Experts of a small language model: 13 layers, 789M tokens.
Below are experts of layer 7 (counted from 0) of a mixture-of-experts language model. Rows are named router (the router's row for the expert), up (a neuron's input weights, with its number) and show model dimensions 0-159. Each number is 128 + 24 x the weight over its row's rms, rounded and kept within 0 to 255.
After each expert's rows: a language model's description of what the expert responds to. This comes from a sample of Wikipedia text that the model never trained on.

# expert 38
router [ 98 173 115 149 134 172 106 128 135 129 123  74 161 127 132 141 144 124 171 159 122 141 129 136 120 123 119 133 122 136 126 111 101 121  56 151 165 107 112 124 149 155 130 129 172  94 146 150 163 174 119 122 128 162 141 116 153 123 137 143 117 136 164 103 108 124  75 125 144 141  94 153 115 111 174 121 112 152 139 118 128 140 108 134 159 122 127 132 119 101 116 144 133 117 147 118 117 150 106  93 127 164 144 117 119 122 154 144 134 171 126 106 113  99  93 104 143 143 118 128 156 111 187 133 176 108 106 123 148 182 101 169 137  97 109 110 129 126  95 101 144 137 154 133 147  98 193 118  95  98 101 155  87 157 124 129 125  92  86 118]
up1 [149 118 117 140 123 146 155 102 159 127  82 143 120 113 113 164 110 105 142 173 132 122 156 117 120 118 135 120 134 129 182 169 173  83 138 138 140 106 118 115 152 131 132 150 145 165 119 123 145 118 120 162 158 171 151 114 119 187 124 119 106 163 158 119 157 161 110 109 113 149 151  71 128  90 106 121 124 149 132 120 139  79 159 131  78 109 168 137  94 101 142 158 142 122 112 157 163 142 125 101 149 150 113 118  85 112 131 123 129 108 136 156 130 145 148 109 156 125 133 142 136 102 150 156  75 132 154 107 164 135 147 117  98 143 162 150 133 116 154 140 128 154 142  89 134 160 128 109 153 106 142  99  86 102 124 108 165 142 184 116]
up2 [169  96 159 127 126 148 133 131 126 166 138 115 125 144 130 117 123 122 161 133 137 141 114 126  91 134 173 144 135 137 167 163 125 121 169 158 111 153  96 173  88 179  81  97 119 118 146 120 126 154  93 138 133 134 122 186 124 131 127 162 117  86 145 142 149 140 139  92 145 136 133 126 143  78 123 144 119 153 173  85 129 120 137 114  92 138  96 152  53 110 160 143  74 122 149 150 137 158 161 133 139 107 160 139  99 118 124 129  92 120 151 145 164  92 126 118 125 123 124 127 152 129 120 127  93 130 130 105 113 135  80 155 111 150 155 145 116 135 113 100 117 125 141 139 106 138 153 103 126 122 136  68 153  82 167 108 131 135 128 155]
up3 [161 120 132 119 109 103 124 154 119 114 127  85 171 131 138 110 167 185 127 103 165 152 187 134 105 101 101 123 134 156 126 127 188 117 148 150 133 154 126 131 110 119 114 100 134 130 160 121  68 135 113 144 144 110 150 132 164 129  90 116 114 117  89 140 150 151 133 104 139 117 121  96 125 156 125 190 128 157 155 170  85 105 135 128 115 110 116 117 114 125 108  81 120 113 104 142 145 128  95 169 123 153 141 127 119 138 122  90 113 130 116 146 121  95 176  91 136 182 141 134  98 145 113 145 148 121 128 179  95 153 133 116 108 120 144 110 100 116 125 149 125  97  82 148 122 135 119 120 169 143 107 106 137 106 132 135 152 122 165 180]
up4 [164 110 116 108 124 165 144 108  99 169 139 138 140 163 126 151 116 134 139 120 124 131 142 153 142 112 120 124 127 165 121  74 146  91 144 111 108 146 134 105 149 136  92  91 174  99 131  87 112  99 111 145 128 111 117 176 120  86 121  61  97 130 135 120 131 163 157 113 138 109 133 132 142 130 134 122  89 157 178 121 132 144 153 151 150 138 130 108 159 117  78 126 143  86  86 140 124 125 134  93 127 183 121 121 143 141 110 162  97 120 133 120 120 120 163 142 124 125 164 114 179 125 100 139 110 163 149 110 160 151 126 147 119 132  95 121 111 169 153 102 121 169 159 118 118 101 104 160 135 161 144  80 114 122  79 130 164 154 125 132]
up5 [169  66 162 150 101 126 132 146 102 163 149 141  93 132 147 123 103 119 107 120 131 141 126 143 123 108 136 164 127 139 108 119 136 143 148 125 134 153 160 127 141  84 144 157  96 116 143 159 134 116  83 126 149 114 166 124 101 131 143 103 147 114 110 146 148 105 167 180 105 132 175 111 142 109 154 109  82 126 136 143 127 159 136 143 104  82 180 140 155 126 135 113 135 114 100 115 105 168 138 158 139  89  93 123 126 157  88 128 122 119  69 147  87 142 157 104 108 140 111  96 143  75 131 122 136 130 183 118 108 112 172  89 128 153 155 120 137 156 163 137 136 144 138 137 146 185 115 156 141 148 124 147 116 117 116 146 131 161 126 131]
up6 [151 152 161 107 114 134 116 126 118 172 137 137  83 156 171 133 117 159 113 138 167 199 148 130 122 133 147 115 103 118 109 164 132 100 121 126  97 127 158  99 161 130  91  94 135 135  86 131 116 140  94 149 108 131  99 145 131 152 156 144  84 148 119 119 124 104 142 153 124  79 125  95 148 157 153 125 125 137 150 127 119 163 109 112 136 123 135 136 124 145 127 145 144 100 124  91 123 107 153  99 127 153  93 114 150 149 156  89 131 107 180 151 154 131 153 105 104 142 163 165  72 118 143 148 109 172 104 145 131 179 124 103 139 177 124 133 127 121 108 140 145 115 151 161 122 170 127 122 137 166 137  74 105  90 123 117 147 162 135 142]
It responds to: Verbs and verb stems right after was, to or a pronoun, such as known, finished, compet, exhib, trans.

# expert 19
router [128 159 122  82 156 114 148 125 120 103 177  96 132 102 123 135 114  99 118 128 117 128 168 145 105  94  94 144 116 115 172 151  95 130  86 107  94 105 156 104 140  89 115 161 161 131 110 161 134 154 122 137 105 124  99 115  99 119 127 171 159 108 146 117 154 140 106 150 120 146  64 171 152 159 145 161 122 138 122 102 143 140 133 102 133 114  84 100 112 113 138  99 131 160 159 111  91  77 106 119 107 117 103 150 142 160 114  78  92 126  85 167  99 130  90 109 107 130 116 133 127 130 171  87 116 161 151  90 118 153 117 120 123 120 129  93 138 138 123 104 109 150 121 100 130 126 127 137 109 127 154 139  96 142 127 103 158 169 123 139]
up1 [130 114 140 148 154 106 143 171 161 161 139 122 152 146 132 115 139 142  61 121 119 136 129 154 135 111 115  90 146 102 117 117 110 109 123 111 136 175 195 145 111 141 105 166 146 126  81 112 112 130  93 156  98 128 156 105 108 133 130 165 148 141  95 154  87 167 124 132 140 111 142 131  97  84 133 132  83 131 174 154 108 130 141 133 104 154 130  83 151 113 152 121 129 154 135 154 142 142 178  96 102 127 125 120 132 123  72  80 135 154 116 123 117 193 130 178 142 132 106 149 121 112 154 135 115 108 134 167 164 112 124 125 121 161 130 108 141 133  94 140 152  98  92 132 142 126 150 129 119 161 132 133 102 105 110 150 106 117  86 129]
up2 [166 108 127 117 167 130 167 167 133 127 109 116 103 131 128 129 118 109 115 161 117 120 129 151 132  95 126  95 133 118  87 175 143 113 154 169 109 166 132 138 149 140 155 121 161 119  79 112 148 113 118 142 182 140 138  88  89 125 143 137 127 130 153 110 109 133 162 164 116  95 120 117 142 130 132 146 134 130 152 164 159  81  90 134 163 132 125 113 107 121 128 128 126 185 135 137 141 111 104 162 131 149 132 144 131 109 148 125  73  93  86  93  89 132 146 160 138  94 106 115 185 119 122 145 112 108  92 139 142 142 106 156 121 123 127 135 109 139 126 159 155 162 135 157 129 118 160 151  52 158 109 137 105 102 173 136 106 117 150 125]
up3 [120 116 146 105 114  91  94 182 143  93 129 155 179 109 111  95 128 158 145 112 167 106 156 104 120 147  94 155 133 116 121  99 166 124 128 108 107 170 129 105 141 109 124 162 139 109 153 127 136 110  91  67 141 117 115 154 131  82 163 148 132  98 124 133  86 124 110 118 182 146 117 100 125 132 122  96 140 109 111 111  89 126 163 124 135 137 110 162 142 160 147  75  98 142 160 113 123 152 164 130  87 157 113 137 141 129 116 116 115 154 161  81  96 153 124 125 147 152 102 122  99 121 110 161 125 105 128 111 143 113 147 100 130 122  85 134 109 126 130 100 138 144 132 111 132 126  71 117 114 156 144 127 131 184 110 122 116 146 109 176]
up4 [147  93 140 129 136 118 145 196 137 101 162 177 129  94 108 126 112 101 135 124 133 150 118  79 132 122 127 148  88 125 154 107  91  82 154 101 100 144 145 119 139 101 154 133 105 149  87 154 123 117 105 117 150  99  90 140  90 105 102 131 125 106 130 156 149 138 124  84  76 129 130  99 163 165 142 159 139 130 176 130 125 155  96 100  85  96 145 130 121 163 117 119 104 131 120 123 105 118 146 138 151 117 137 143 118 133 106 103 144 148 122 113 112  88 162  92 140  36 152 142 140 111 123 114 125 120 152  83 173 148 151 108 138 148 133 147 139 117 159 121 108 142 126 117 104 145 135 147 113 131 135 107 139  98 166 154 130 119 144 105]
up5 [158 117 118 123 138 129  86 134 106  92 134 139  98 155 137 127 138 142 121 159 156 140 117 147 181 122 160 164 147 120 130 132 124 158 174 134 108 146 131 102 119 114 141 125 189 146 131 119 124 106 107 139  93  94 115 125 115 158 110 118 149 103 137 151 114 136 147 119  96 103 157  85 103 135 143 128 148 138 117 161 161 138 129  77 103 151 160 123  81 118 125 112 147  94 119 154  96 107 142 140 127  43  95 124 116 139 115 186 105 116 111 148 132 139 176 164 139 121 128 124 127 122  97 105 107 123 173  94 128 136 114 122 155 120 117 103 151 120 121 184 148 126 145 138 155 182 122 159 120 126  89 110 121 123 105 193 141 135 115 113]
up6 [153 101 146 147 149 147 156 133  96 115 120 153 125 139 142 150  71  73 171 122 100 163 132 101 169 124 109 176 118 139 157 108 137 115 146 126 153 103 131 148 134 136  99 168 104 150 143 135 110 116 163 152 118 127 120 131 137 103 146 121 132 154 162 107 124 133 120 129 175 134 116 100 154 131 103 131 117  96 133 171 119 171 142 154 125 191 153 144 126 136 149 109 158 120 128 123 121 173 118 128 117 136 113  93 167 173  91 131 153 138 153 106 135 188 123 109 115 126 138 154 164  83 120 111 110 135 144 133 175 119 137 118 129  93 138 133  77 166 105 134 160  70 120 150 110 142 128 137 106 125 124 172  82 147 134  97 112 134 111 128]
It responds to: Opening stems of common content words in prose about film, writing and design, such as writ, organ, con, pract, plus Let and Official.

# expert 8
router [102 160 115 150 149 139 161 107  91 105 155 141 107 126  84  96 150 102 154 101 100  86 115 111  76 146 152 134 107 115 113 145 121 110 191  86  94 113 131 162 146 131 111 117 122 131 123 120 155 102 112 113 137  95 167 125 112 159  75 127  99 115 131 144 136 128 133 100 130 143 157 162  95 114 138 110 101 138 151 113  86 127 151  92 128 144 151 116 109  99 127 159 169 112 129 106 172  84 135 161 132 149  87 128 163 101 103 155 160 145 130 115  82  95 107 137 143 106 123 118 120 136 124 132 131 122 172 146 125 105 153 128  95 132 144 138 119 148 168 112 133  89 184 124 122 115 117 132 104  95 118 100 132 114  75 133 156 133 141 109]
up1 [137 144 115 142 132 111 128 121 148 112  93 115 127 115 141 152 135  95 105 127 115 170 107 102 103 151 127 121 126 105 112 110 127 137 157 120 120 147 146 118 147 104 135 115 110 114 106 136 104 153 103 187 124 153 122 162  87 111 129 135 174 137 162  96 167 143 104 127 143 153 143 158 102 105  93 146 126 108 113 127 134 141 126  95 119 110 160 178 154 108  89 112  81 118 134 134 142 156 131 105  86 172  98 100 139 160 148 107 145 128 133  97  93 182 109 110 115 106 152 156 111 152 124 162 110 175 140 113 116 127  62 127 174 103 182 134 169 101 128 135 144 115 127 147 113 127  85 125 149 125 145 156 103 130 156  84 126 157 148 167]
up2 [123 130 123  75 134 114  99 111 127  83 175 142 123  97 137 153 130 152 169 124 127 112 130 164 104 136 140 115  98  93 165 133 146 131 152 121 117 172 128 116 137 129 135 102 155 128 121 144 133 126 126 133  96 153 109 143 171 142 126 115 143  96 131 153 133 157 106 127 126 137 146 113  83 183  94 118  97 103 138 156 167 147 127  90 151 121 151 161  88 146 145 181 148  79 104 143 116 105 113 136 154 127  94  80 136 113 157 106 112 144  73 123 120 147 119 166 110 154 112 155  87 140 129 121 127  98 100 135 154 169  83 148 118 136 115 101 133  89 121 132  86 135 127 167 105  95 100 130  95 137 106 125  92 146 110 122 157 155 122 159]
up3 [143 103 136 137 166 149 127 114 138 109 134 150 167 130 134 129 120 142 139 107  82 153 133 114 132 121  93 122 141 160 104 121 151 166 179  57 170 108 102  91 101 132 129 124  98 127 128 130 112 149 139 111 125  70 102 134 133 122 126 171 142 178 157 116  99 133 123 132 141 114 140  53  96  75  97 145 149 122 122 107 121 123 128 121  97 146 117 131 124 130 161 113 137 142 104 136 132 145 145 135 146 186 128 133 130 139 173 148 132 154 145 126 118 202 122 126 118  76 134  97 140  77 130 141 137 136 133 114 160 142 128 116 110 132 121 135 143 151 132  83 134 131 152 144 109 117 142 124 119 164  99 187 131 130 129 139 111 143 182 100]
up4 [129 118 135 150 110 120 167 103  81 142 163 140 115 130 148 109 120 117 131 102 150 172 133 160 113 135  71 116 144 129 154 120 143  40 138 173 117 161 158 122 140 142 113 118 139 142 134 120  97 105 155 118 168 174 119 159 139 123 110 166  85 128 162 132 141 135  81 124 147  97 124 110  94 102 121 136  92 153 131 143 168 117 170 152 114 141 133 115 103 139 136 155 124 142 135  88 155 130 122 129 117 125 120 147 130  78 117  84 118 101  99 142 160 121 125 129 105 107 158 141 153 109 123 132 155  76  92 160 110 123 123 108 125 139 182 130 126 158 116 137 118 124 120 117 150  99 113 168 151 114 168 157 158 143 155 127 110  88 127 102]
up5 [125 116 208 117 161 133  67 146 137 114 135  95 153 140 124 129 137 193 124 132 191 120 153 170 124 139 103 124 111 148 135 113 150 170 150 119 129 153 111 157 200 112 100 123 139 114 122 133 156 106  84 147 156 134 139 118  66 117 111 155 169 147  85 158 110 139 135 150 109 124 136 128 106 132 123 114 112 152 139 124 103  81 109 160 117 115 150 134 121 125 143 106 117 135 169 130  96 137 136 119 146 122 120 109 136  96 131 121 128 145  83 102 133  88 125 133 114  94 164 144 135  83 119 155 120 130 150 142 125 121 156 155 129 158 123 174  96 135 112  79 152 114 130 125 117 148 137  88 117 154 143 119 151 136 114 124 121 116 141  88]
up6 [120  81 122 114 118 146 156 124 135 120  88 127 163 125 132 137 138 131 161 103 135 167 137 140 122 122 117 140 130 144 163 122 137 134 163 195 111  92 190 125 122 137 131 114 117 150 169 168 178 109 116 131 160 162 148 127 126 148 140 142 137 122 146 181 133 136 159 141 124 155 119 142  91  87  93 104  90 129 137  96  80 133 132 108 135 148 105 143  94 122 109  92 138 100 138 153 131 119 132 137 173 104  96  87 112 140  91 147 106 119 144 141 117 126 185 119 114 129 142 124 122  60 126 131 132 157  65 167 124 145 130 126 151 136 104 170 122 105 144 165 113 128 127  89 164 132 138 119 131 113 117 108 142 142  92 129 118  93 131 150]
It responds to: The "==See also==" section heading after an article's last line, plus auxiliaries has, is, had and mid-word name pieces.

# expert 6
router [ 97 148 137 176 114 144 112 125 132 109  97  86 163 172 123 143 135 115 152 157  98 119 147 116 136 140 155 114 102 128 121 116 120 156  80 172 123  86 108 146 159 106 109 120 171  99 144 156 113 135 112  89 144 152 132 108  90 114  95 136 142 111 152 130 103 112  78 120 150 145  71 141 131 133 161 150 118 146 152 121 116  98 134 105 127 120 129 111 145 124 128 149 134 131 102 118 128 104  95  87 135 116 140 158 134 105 166 107 140 107 134 103 142  98 104 163  98 185 116 137 140 136 180 132 159 105 101  83 149 159  95 150 124  78  92 112 102  95 118  82 121 142 140 104 145  98 134 137 144 120  95 142 100 136 146 135 150 124  76 131]
up0 [141 155 139 113  92 106 130 162  85 137 118 142 111 152 129 160 114 135 128 156 120 162 106 135 133 116 158 130 161 170 124 111 163 101 150 145 122 161 115 156 101 137 187 140 121 175  98 134  89 153  99 173 127 121 113 142 151 102 125 174 134 115 100 133 177 138  99 148 136 108 143 151 165 112 125  84 131 124 132 140 104 122 139  91 147 137  88 106 108 144  94  97 112 113 157 120 113 105 110 154 149 178  95 111 120 167 107  96 129 105 116 103 141 105 159 172 166 125 143 132 132 139 132 162 131 148 100 123  79 109 159 111 160 104 109 111 110 137 131 174 101 129 115 130  89 109 119 139 112 112 121 107 159 135 155  75  95 110 112 125]
up1 [120 157 145 123 123 137 108 149 113 135 123 137 114 113 105 127 128 164 141 127 105 134 120 126 175 127 108 113 111  93 109 132 195 112 125 112 142 146 136 100  91 121  78 124 114 140  88  56 100 140 156 111 156 101 118 128 121 106 170 175 124 132 157 109 130 152 129 182  94 104 148 102 116 141 124 130 115 126 134 131 113 165  85 102 115 122 114 138 116 116 138 145 125 136 132 193  93  92 132 113 109  95  97 155 142  98 132  96  92 135  87 124 179 124 108 155  79 117 163 121 185 140 119 131 121 105 107 134 117 114 138 120 131 121 139 129 137 130 108 150 110 146 103 122 133 169 146 122 125 181 136 144 133 165 134  98 134  97 152  69]
up2 [142 142 113 131 140 112 163 124 158 143 128 122 122 118 128  78 174 135 152 134 113 103 144 157 105 103 127 167 137 129 135 136 184 116 153  99 131  95 122 153 116 131 123 121 115 113 153 137 125 142 138  78 145 148 167 130 149 145 117 167 108 104 135  88 170 113 176 126 199 108 146 133 117  88 150 125 122 103  88 103 152 126  98 116 138 141 113 138 114 126  97 119 124 180 143 156 127 147 114 143 116 155 121 105  96 110 123  80 125 111 123  77  79 101 141 101  93 119 112 150 127 119  97 165 132 132 109 102  67 150  87 140 163 127 141 142 130 165 133 158 115 130 138 128 148 134  98 117 139 160 107 113 121 137 122 174 121 135  75 162]
up3 [144  80 165  83 116  87 134 126 102 158 121 164 102  79 196 117 111 135  85 134 146 117 124 151 127 115 134 141 153 137 134 126 140 124 173 104 129 154 140 114 125 120 143 132  86 144 117 130 140 141 118 105 139 123 148 152 156 120 125 121 122 111  92 145 126 165 187 122 116  99 185 139 122 133 111 115 122 116 138 133 163 146 114 138 117 127 135 155 118 153 138 108 112 142 149 146 135  95 144 160 132 128 125 112  99 140  99 156 118 151 102 146 116 152 165  90 140  99 152 109  93 130  98 133  58 154 142 154 110  75 155 123 122 181 139 134 129 176 114 193 130 112  93 141 113 163 139 135 119 147 148 107 142 123 118 143 110 148 172 108]
up4 [175 117 114  80 165 152 158 121  66 117 126 121 163 161  95 132 141 164 140  92 157 144 112 153 131 105 101 104 126 127 182 162 154 138 128 102 109  90  76 145 129 133 109 139 127 156 125 117 123 126 118  90 123 107  76 129 123 151 123 138 103  83 147 167  82 171 167  93  82 144 134 129 120  92  86 148 120 159 144 118 102 132 140 141  91 151 110 128 145 111 103 124 126 112 130 162 115 136 106 138 144 108 105 127 143 132 122 140 149 101 148 154 110 125 141 146 148 130 133 139 132 151 169 134 117 115 175 133 117 104 128 127 110 155 121 112  86 126 114  72 112 151 123  97 134 142 138 162 151 133 158 134 126 132  85 145  96 127 149  81]
up5 [ 99 124 108 117 165  99  97 110  97 153 160 184 100 119 122 134 109 126 157 149 153 156 136 141 140 118 140  76  89 158 106 107 159 106 105 141 128 121  98  96 139 123  77 119 117 124 101 160 148 123 109 113 115  89 107 136 131 101 132 113 176 139 147 113 111 153 136 109 148 152 157 106 112  93 180 130 114 128 128 127  93 122 118  81 152 123 147 150 123  93 134 132 125 140 118 136  88 175 122 153 138 145 128 140  96 134 165 115 129 154 127 131 100 108  98  92 145 154 156 176 163 129  89 146 133 116  92  77  74  85  79  86 125 133 142  93 130 162 145 108 143 130 121 114 151 118 121 155 153 153 121 127 135 108 157 146 140 131 140 139]
It responds to: Common noun or word stems before suffixes like -ing, -ed, -s (program, hous-ing, system-s), plus digits after decimals in results tables.

# expert 63
router [105 137 127 145 115 154 114 147  81 150 113  93 137 173 136 131 155 147 157 140 102 172 108 113  96 158 147 137  88 157 138  92  98 149 104 137  97 146 146 156 108 134 166 133 126 106 123 116 116  95 172 111 107 124 158  90 140 128 102 130 102  97 150 133 148 165  99  88 133 148 117 161 150 136 125 117 142 126 168 149 125 180 158 124 133 120 164 171 104 147 131 122 179 152 128  93  90  92 110 126 129 122 144 143 115 159 163 118 149 154 142 141 116 152 119 153 130 158 105 136  84 151 154 114 159 125  90 132 118 145 106 134 114 141 120 116  91 140 105 120 125 138 129 133 142 119 171 124 145  94  74 154 129 147 149  68 125 155  78 128]
up1 [165 105 193 172 110 136 156 145 124 147 139 157 134 150 142 124 144 107 127  95 130 159 140 133  88  96 104 153  90 132 107 127 111 105 143  73 105 169 151 115 123 117 135 121 120 136 142  96 161 148 123 126 145 105 128 146 155  85 105 144 122 139 103 151 130 114 129 127 157 140 125 162  66 148 103 125 133 182 121 116 120 124 175  92 148 102 119 154 135 185 102 159 148 101 122 130 132 104 100 100 152 164 135 155 163 127 131 148 107 169 119 128 124  94 179 123 120 136 108 118 125  96  90 139 128 137 125 163 124 126 160 123 110 168 114 128 127 131  99 166 135 146 150 112 126 141 128 106 118 122  65 142 124 150 131 115  84 169  99 146]
up2 [169  86 152 147 129 130 179 130 110  85  97 101 123 136 145 122 138  91 133 140  88 118 124 130 152 128 121 118  94 135 117 126 139 107 138 136 104 139 127 161 161  92 119 143 108 145  92 139 123 116 115 149 180 155  95 116 136 160  98 134 124 146 116 166 130 141 129 117 104 132 102 154 145 139 154  95 110 141 156 151 149 152 152 133 145 109 130 131  86 173 101 117 102 124  92 141 168 144 133 124 132 148 113 179 166 132 104 163 127 161 142 179 140 124 140 158 134  84  85 103 138 136 113 162 116 175 128 110 144 164 139 124 118  92 161 120  82 151  96 131 136 139 136 112 148 165 132 169 116 119 125  76 120 107 133  98 105 110 134 193]
up3 [126 128 146 128 111 139 131 161 138 118 149 120 139 145 124 151 135 156 178 146 116 117 120 101  57 139  92 102 146 166 133 141 117 138 157 128 120 148 134 106 115 108 162  94  94 134 150 119  98  87 163 162 126 108 133 132 134  98 126 129  78 126 149 122  80 143 135 126 119 153 105 101 136 110 106 115 104 133  95 153 101 110 146  85  89 154 114 171 116 178 136 100 153 131 108 146 135 141 138 131 146 159 122 159 163 177 155  93 145 152 141 117 155 101  80 153 120  88 117 121 139 115  70 171 149 160 117 130 150 125 134 128 117 123 124 135 113 158 108 156 116 146  97 158 130 100 134 102 150 130 131 125 121 157 155 113  72 159  78 123]
up4 [169  99  84 131 123 160 133 114 119 156 109 128 128 135 136 145  90 121 165 154 142 158 148  98  92 132 150 129 133 116 146 140 139 114 155 123  68 120 121 125 113 154 161  92 112 164 120 117 110 142 100 131 146 153 123 141 116  90 112 111 157 118 158 140 134 157 108  72 160 104 138 121 133 136 150 145 121 147 129  91  86 150  90 128 173 117 117 135 125 148  96 113 113 109 111 147 129 131  97 127 119  92 141 184 179 150  84 138 132 100  92 162 120 138 101 105 127 113 125 134 151 130 145 160 126 135 123 127 120  96  87 141 122 164 166  91 149 140 128  83  96 138 108 127 100 167 144 148 116 100 141 123 125 139 168  74 121 163 184 108]
up5 [126 175 155 133 120 165 120 177  85 146 105 119 128 123 132 120 160 157 151 167 126 128 153 121 154 116 122 120 124 151 136  85 151 130 133 149 127 126 120 137  81 111 149  61 103 110 130 131  98 124 144 126 142 130 138 123 162 124 114  89 146 119 112 144 138  67 152 105 153  96 103 135 105 102 156 127 184 143 143  95 123 133 131 136 112 142 112 118  82 126 113 110 157  92 136 155 116 115 106 121 165 147 131 141 121 197 128 126 120  84 118 129 136 118 120 132 135 139 126 136 164 161 112 105 121 142 143 160 124 117 146 100 127 141 104 166 135 167 134 145 130 106 144 162  80 166 141 130 213 115 115 111 100 178 102 106 103 124 106 125]
up6 [130  95 134 104 124 131 162 155 119 112 141 134 126 132 126 166 156 141 108  93  84 111 106 126 153  93 141 101 105 151 136 105 129 131 120 175 136 176 157 108 162 126 144 154  80 153 129  96 115 102 139 127 124 105 120 152 113 126 134 127 119 143 125 107 121 178 154  36 149 106 126 159 132 148 128 109 152 113 102 120 169 145 164 117 125 110 154 132 137 139 148  80  98 149 158 104 143 101 124 149 105 161 102 151 127 140  88 146 109 131 135 124 149 134 140 143 105 129 136 114 152 134 134 117  84 138 124 154 143 152 134 111  72 129  74 112  71 159 136 120 105 149 144 153 164 153 118 137 135 115 137 132 100 167 126 111  61 133 124 150]
It responds to: Past-participle and -ing endings after is or was, before by or in, such as bounded, located, killed, covered.

# expert 18
router [115 162 131 143 136 121  47 154 119 117 134 109 150 153 151 165 135 141 154  82 113 117 152 121 118  89  96 110 135 127 101 102 129 130 125 144 157  87 162 108 134 125 131 114 112 111 170 101 108 117 105 130 139 129 131 118 130 176 158 121  67  98 123 145 156 116 103 111 171 166 125 111 105 115 149 155 131 126 137 126 151 115  95 174 135 184 125 121 133 112 155 170 151 106 103 128 144 160 120 162 143  95 105 131 154  72  96 102 104 168 134 123  95 141 115 122 129 136 137 100 143 147 175 153 120 115 108 131 144 171 114 127 110  92 107 120 102  92 133 111 138 142 160 145 170 153 169 161 124 155 100 125 121 145 121 135 135 127  92 122]
up1 [109 179 154 135 130 135 148 115  73 157 125  93 150 131 102 139 124 120 106 167  89 103  75 129 160 135 135 154 144 140 131 104 140 132 144 118 142 125 128 127  83 103 106  97  99 114  99 154  80 119 124 101  91 102 132 118 147  78 140 120 137 124 146  86 135  97 125  72 128  99 142 118 118 141 162 132 140 136 115 119  73 129 136 158  84 115 111 129 167 148 135 149 144 105 164 126 134 124 129 161 123 140  92 178 149  85 135 101 130 146 107 108 159 141 138 113 122 125 109 106 144 159 129 142 149 167 136 157  99 116 174 146 162 146 152 119 125 139 126 158 191 137 134 125 135 102 110 157 134 164 136 126 146 142 176 117  94 150  99 146]
up2 [104  97 155 154 124 144 131 145 130 178 108 180 147 145 125 158  98 142 114 113 112 118 142  80 122 133 101 125 135 139 170 141 111 114 126 126 130 173 124 107 123 127 125  87 146 168 124 129 108 136  86  97 109 129  95 125 112  94 152 117 142 127 105 156 108 106 103  98 142 144  82 130 111 120  89  68 126 117 183 121 118 129 144  86 145 115 127 110 101 159 167 131 111 110 105 116 141 114 109 158 128 120 103 144 161 147  60 163 113 115 130 159 113 106 185 128 141 138 125  80 149  81 130 169 117 132 124 137 153 158 106 134 109 120 150 108  96 102 107 119 119 111 106  96 102 149 115 143 118  90  96 138 164 115 155  85 121 135 134 116]
up3 [131  93 116  99  90 108 131 119 141 135 135 106 131 151 164  91 132 120 151  91 118 147 103  88 139  85 152 142 160 149 115 129 121 156 139 100 124 127 132 126 108 123 119  92  74 122 122 123 139  98 100 116 131 138 163 184 155 101 171 134  90 132 128 138 147 124 123 153 166 136 138 123 125 178 115  68 193 120  90 103 125 118 107  88 136 142 118 136 105 107 108 148 100 146 112 150 121 126 142 139 136 128 124 146 146 125 138 108 119 128 149  87 162 170 159 146 105 170 115  89 139 147 110 155 111 129 103 101  99 114  99 115 125 159 123 110  75 141 105  92 136 132 167 147 123 123 105  97 103 171 165 118 110 170 133  82 134 102 121 127]
up4 [139 100 110 167 178 103 110  89  87 114 124 147 160  98 114 125 114 112  89 129 138 188 129 149 149 103 186 127  87 128 136 101 150 100 144 101 137 120 143 104 153 117 113 118 154 165 130 136 130 156 126 131 137  93 178 121 169 143 133 124 185 132 156 134 130 116 132 163 158 105 124 164 111 119  95 105 163 174 102 128 131 131 136 121 122 137 123 115 100 134 168 125 123 155 110 105 136 143 170 127 110 103  84  86  83 163 125 102 127 144 140 132 131 128 141 175 127 128 170 121 154 133  75 116 132 122  83 119 101 155 127 117 133 136 138 118 167 124 114 137 140 139 156 154 103  62 117 111 131 146 126 133 124 100 126 160 106 128 103 123]
up5 [147 129 101 117 102 127 160 137 136 130 147 137 113 163 130 167 125 151 101 163 152 144  97 144 112  91 137 168 110 138 113 135 156 119 138 123 101 115 179  99 155 135 124 102 133 183 140 103  94 142 106 143 153 125 136 115 118 110 131 143 154 149 117 138 123 121 138  84 111 149 133 116 125  91 148 129 169 124 131  98 108 114  47 126 139 176 121 160 127 188 107 143 151  92 113 171 100 138 128 110 128 178 115 144 104 152  95 125 137  86 134 113 145 164 136 146  70 133 160 110 121 105 114 152 109 116 108 147  92 136  80 142 120 158 105 131  72 141 169 144 117 123 104 151 116 133 135 132 133 105 149 127 122 106 123 102 144  98 161  96]
up6 [157  92  88 169 118 130 142 113 137  89 140 118 118  61 139 149 145 163 146 114 146 118 160 147 167 117 129 114 152 128 131 107 183 118 117  70 142 144 105  98 133 125  87 119  66 171 103 125 128 105 129 137 150 130 113 123 165 100 136 119 105 136 114 102 145 133 159  95 109 149 111 142 132 132 153  95 158 108 155 174 116 119 118 142 122 101 107 141 121 114 104 110 135 144 153 122 134 147 138 104 180 104 128 115 158 127 169 111 151 118 139 143 174 124 159 125 123 150 134 132 135  83 132 138 128 120 115 159 115 107 108 143  65  91  93  90 133 117  93 103 150 136 149 152 101 126 105 143 115 152 116  88 142 146 147  73 131 142 103 106]
It responds to: Periods closing a sentence, often fused to the word end, like "1982.", "lifeboats.", "Iran.", "season.", typically followed by a new sentence or line break.